From a checkpoint of a small mixture-of-experts model trained on Wikipedia.
Experts: 96 experts in each of 11 layers, 64 SwiGLU neurons an expert, 6 picks a token, a softmax router, a shared expert of 64 neurons.
Below are experts of layer 6 (counted from 0) of a mixture-of-experts language model. Rows are named gate (a neuron's input weights, with its number), up (a neuron's input weights, with its number) and show model dimensions 0-255. Each number is 200 + 40 x the weight over its row's rms, rounded and kept within 0 to 999.
Before each expert's rows: "mostly gets" lists some tokens that are sent to it at least half of the time; "gets" lists some tokens that make up at least twice as much of what it gets as of all text. This comes from a sample of Wikipedia text that the model never trained on. Tokens count by the router's weight.

# expert 56
mostly gets: " Z", " K", " J", "-C", " H", " Ak"
gets: " K", " H", " D", " P", " C", " G"
gate0,197,179,258,173,202,219,177,210,166,209,192,276,245,167,122,173,181,205,212,142,190,203,205,216,111,163,155,171,222,144,241,224,127,129,246,159,199,132,220,259,101,189,165,149,271,167,210,209,226,170,204,208,183,261,208,234,161,231,129,173,224,168,236,223,179,292,191,151,215,183,116,282,135,242,105,304,163,222,163,207,180,178,256,203,196,173,219,218,214,164,297,155,206,187,244,159,162,263,220,197,245,225,201,171,186,234,256,153,222,210,223,195,199,185,256,250,172,218,274,150,179,202,201,222,185,282,219,198,153,185,166,147,229,179,249,205,196,207,203,249,204,253,173,192,255,177,177,201,290,200,228,202,209,254,189,156,196,261,197,248,175,176,118,170,278,241,130,165,192,261,202,223,236,207,147,162,205,202,182,210,225,237,228,168,211,222,180,175,133,236,173,181,244,220,195,233,176,130,185,208,239,193,185,234,188,177,238,181,211,190,230,190,282,181,239,211,292,203,182,227,171,219,173,76,168,227,207,218,224,144,278,193,215,150,185,282,249,246,190,192,174,173,245,248,226,213,267,196,155,134,210,224,199,254,170,211
up0,272,200,196,175,157,247,302,173,194,218,242,184,203,145,218,158,136,235,168,193,118,217,205,296,144,241,243,226,190,190,297,109,227,90,242,210,156,129,164,225,257,227,222,225,241,224,240,176,277,136,215,230,157,204,166,249,200,157,187,178,246,232,206,135,168,250,193,222,209,177,157,238,241,175,212,237,222,181,200,191,157,226,162,185,184,207,159,169,191,189,224,199,211,162,164,228,169,184,145,173,244,229,175,195,171,146,217,151,222,196,189,124,111,162,168,247,213,186,191,216,205,260,196,250,188,254,192,195,279,291,172,179,227,224,189,208,135,222,177,174,226,260,200,203,183,273,185,238,248,213,207,235,253,206,196,196,192,161,245,202,142,205,156,223,242,168,237,191,241,217,169,220,186,184,121,192,271,188,140,195,193,257,194,176,242,179,235,183,256,90,241,218,187,199,238,255,208,201,159,167,216,199,178,205,244,197,185,207,173,223,240,136,221,223,257,215,238,257,183,243,161,266,137,161,191,162,240,291,187,236,197,233,201,166,189,269,104,222,179,114,258,131,179,240,275,202,195,233,160,269,217,194,215,220,197,270

# expert 89
mostly gets: " a", " an", " The", " A", " An", " This"
gets: " a", " the", " an", " The", " A", "'s"
gate0,245,151,198,212,178,203,278,168,207,160,266,230,129,158,135,257,296,163,258,173,240,258,175,166,156,136,194,183,175,134,204,174,255,173,246,151,229,197,163,174,205,180,190,175,181,184,134,171,223,179,172,195,174,222,192,296,181,170,290,143,129,203,223,164,175,158,213,223,232,138,239,143,291,172,184,181,213,158,190,263,145,179,195,84,217,248,179,162,123,180,200,204,199,228,213,194,196,237,285,252,172,210,139,109,219,214,210,158,178,193,244,164,196,164,176,197,204,261,211,154,221,206,182,110,211,195,245,241,157,177,227,160,212,157,161,143,131,193,145,214,236,244,224,231,125,208,191,211,124,148,187,238,210,228,256,225,163,173,175,199,155,163,163,141,194,239,159,264,226,291,192,208,148,203,197,242,212,116,188,212,210,206,180,259,189,205,159,219,188,244,224,189,317,232,240,224,175,190,195,187,158,206,196,241,159,242,171,193,212,170,186,148,179,235,256,227,180,199,226,228,154,179,150,231,145,192,179,158,305,185,199,182,237,209,182,214,231,234,222,150,157,281,213,210,235,277,249,184,211,223,148,157,204,217,227,206
up0,211,214,224,215,197,292,154,153,259,183,165,259,157,217,217,105,222,218,200,248,201,200,261,123,208,166,179,179,240,238,187,247,175,205,172,262,91,167,279,218,235,145,224,256,297,219,259,213,219,194,269,246,268,294,198,204,171,249,123,163,266,228,157,219,242,178,200,160,216,234,237,268,174,205,254,236,202,182,125,143,166,176,200,207,250,187,243,251,193,285,164,238,154,200,214,147,216,147,135,210,236,216,222,241,170,178,181,233,217,216,195,226,160,173,294,175,193,183,206,178,219,228,271,194,238,203,213,244,179,222,201,211,239,165,218,233,237,199,185,143,220,196,214,197,184,187,268,224,237,162,188,200,262,199,218,178,197,186,228,282,153,272,221,177,211,191,246,245,212,199,190,251,228,178,247,198,202,163,164,250,232,216,208,208,217,136,157,210,101,152,165,155,185,130,192,213,209,212,217,232,221,212,211,220,310,215,191,239,209,237,212,188,206,214,255,250,234,165,197,157,247,171,171,198,207,238,196,234,121,169,258,198,246,218,155,174,151,308,245,203,262,164,191,152,160,106,159,213,129,247,179,167,188,261,187,217

# expert 51
mostly gets: " the", " his", " their", " her", " its", "The"
gets: " the", " a", " The", " his", "'s", "The"
gate0,147,209,273,167,206,281,184,226,135,207,193,204,184,146,196,227,171,247,294,222,216,179,185,219,199,211,217,202,214,192,194,202,177,176,117,248,236,196,189,171,178,195,163,277,165,174,243,214,212,205,280,170,220,227,265,143,257,259,272,179,193,240,176,261,180,232,206,183,214,273,134,185,226,230,217,308,251,296,243,220,316,197,235,170,241,211,230,264,241,145,198,224,166,155,222,300,245,172,193,267,132,180,210,252,226,224,223,219,182,233,263,219,202,225,276,223,233,188,180,221,142,142,203,141,143,247,212,254,160,170,224,180,193,188,207,200,223,195,247,231,236,164,194,116,284,210,247,105,277,255,198,192,175,170,240,200,261,204,181,204,242,162,239,147,190,155,181,245,210,184,226,246,222,139,178,292,154,198,232,230,195,159,206,149,214,249,211,185,176,232,205,213,198,193,208,194,229,220,222,207,191,236,93,184,218,169,221,159,210,217,213,232,242,194,245,146,195,183,256,178,213,230,209,195,216,224,191,218,248,248,197,179,204,209,252,219,162,230,221,243,85,193,245,237,180,194,214,164,135,224,176,198,138,169,106,147
up0,211,223,212,289,176,124,253,155,174,170,233,192,155,279,148,191,235,210,245,126,154,141,198,175,232,146,191,227,240,184,176,195,261,250,180,137,170,144,181,190,227,181,229,181,195,185,154,228,172,223,122,205,210,223,248,136,207,201,173,235,236,194,257,174,224,225,168,170,181,151,214,254,204,222,144,175,210,161,186,121,124,232,243,225,242,189,265,223,186,209,203,204,146,155,118,102,157,234,164,185,157,188,195,166,220,207,169,278,280,200,135,214,189,189,170,234,250,209,311,155,203,198,223,215,181,175,202,213,235,202,240,170,178,183,203,175,198,197,236,95,200,161,279,163,188,190,175,328,220,196,261,174,175,207,146,226,190,216,175,267,188,200,166,217,170,153,214,188,244,269,165,123,279,198,292,164,213,178,133,190,265,233,197,201,198,188,245,209,245,138,191,172,288,211,177,176,134,187,208,142,193,172,177,166,204,256,209,203,235,163,230,161,212,272,240,175,134,130,183,198,204,199,204,142,242,200,210,202,137,220,195,214,272,161,179,194,229,164,183,115,196,175,150,218,181,181,167,162,204,195,244,224,143,292,224,206

# expert 19
mostly gets: "r", "n", " r", "ol", "ul", "l"
gets: "l", "r", "n", "ol", "i", " L"
gate0,159,158,136,204,210,192,247,201,225,126,139,202,189,257,195,225,152,198,192,216,239,184,232,217,209,204,180,187,171,209,253,155,155,187,236,224,151,258,184,220,222,233,173,249,178,278,181,213,155,167,229,236,200,185,245,174,236,288,190,264,148,243,202,206,214,210,214,250,160,194,133,272,137,205,278,152,159,126,206,293,197,181,196,240,217,104,171,196,213,163,192,105,243,277,185,105,180,124,156,279,150,217,182,167,190,244,207,232,179,221,132,224,172,209,233,249,208,157,205,155,154,125,163,244,233,204,250,230,203,184,192,208,186,179,97,254,247,176,181,154,260,242,183,153,197,218,278,140,217,241,191,186,180,241,259,203,189,182,211,147,213,247,193,142,252,206,215,153,167,216,170,222,300,238,207,178,171,216,236,222,218,197,214,201,154,225,199,212,272,159,254,135,159,155,179,199,218,195,169,191,134,129,217,238,218,251,225,198,212,198,219,176,169,205,254,254,199,261,229,183,171,154,170,231,230,214,209,254,250,160,241,284,230,310,183,227,227,150,227,218,151,202,225,154,246,212,176,147,217,213,170,152,151,128,161,186
up0,114,204,229,174,146,253,175,214,203,171,240,158,166,180,164,228,143,179,190,219,137,193,176,197,181,192,199,260,228,165,184,153,172,171,85,216,235,188,216,220,191,172,204,203,192,171,248,231,239,239,292,170,117,157,195,220,219,191,224,208,289,182,166,186,196,212,175,186,251,195,235,153,194,178,181,232,256,161,188,180,293,141,258,232,158,224,171,215,176,214,195,300,177,219,187,298,190,226,186,229,182,154,186,169,255,227,228,244,245,248,217,188,207,241,156,68,164,214,140,268,246,229,219,237,228,229,158,139,232,256,221,232,179,223,251,188,239,230,137,223,225,156,191,182,196,162,172,242,160,189,93,163,193,168,217,160,164,228,182,206,165,188,219,206,203,211,188,217,205,243,127,280,240,265,155,233,206,164,130,92,203,137,178,236,212,158,143,224,206,200,234,205,182,223,125,199,202,189,237,173,181,159,242,145,190,166,278,181,264,256,210,226,235,215,208,186,183,176,159,169,220,272,227,166,183,157,214,245,224,209,226,185,232,128,230,203,155,219,181,249,252,127,170,237,165,140,216,259,266,171,163,187,154,290,185,144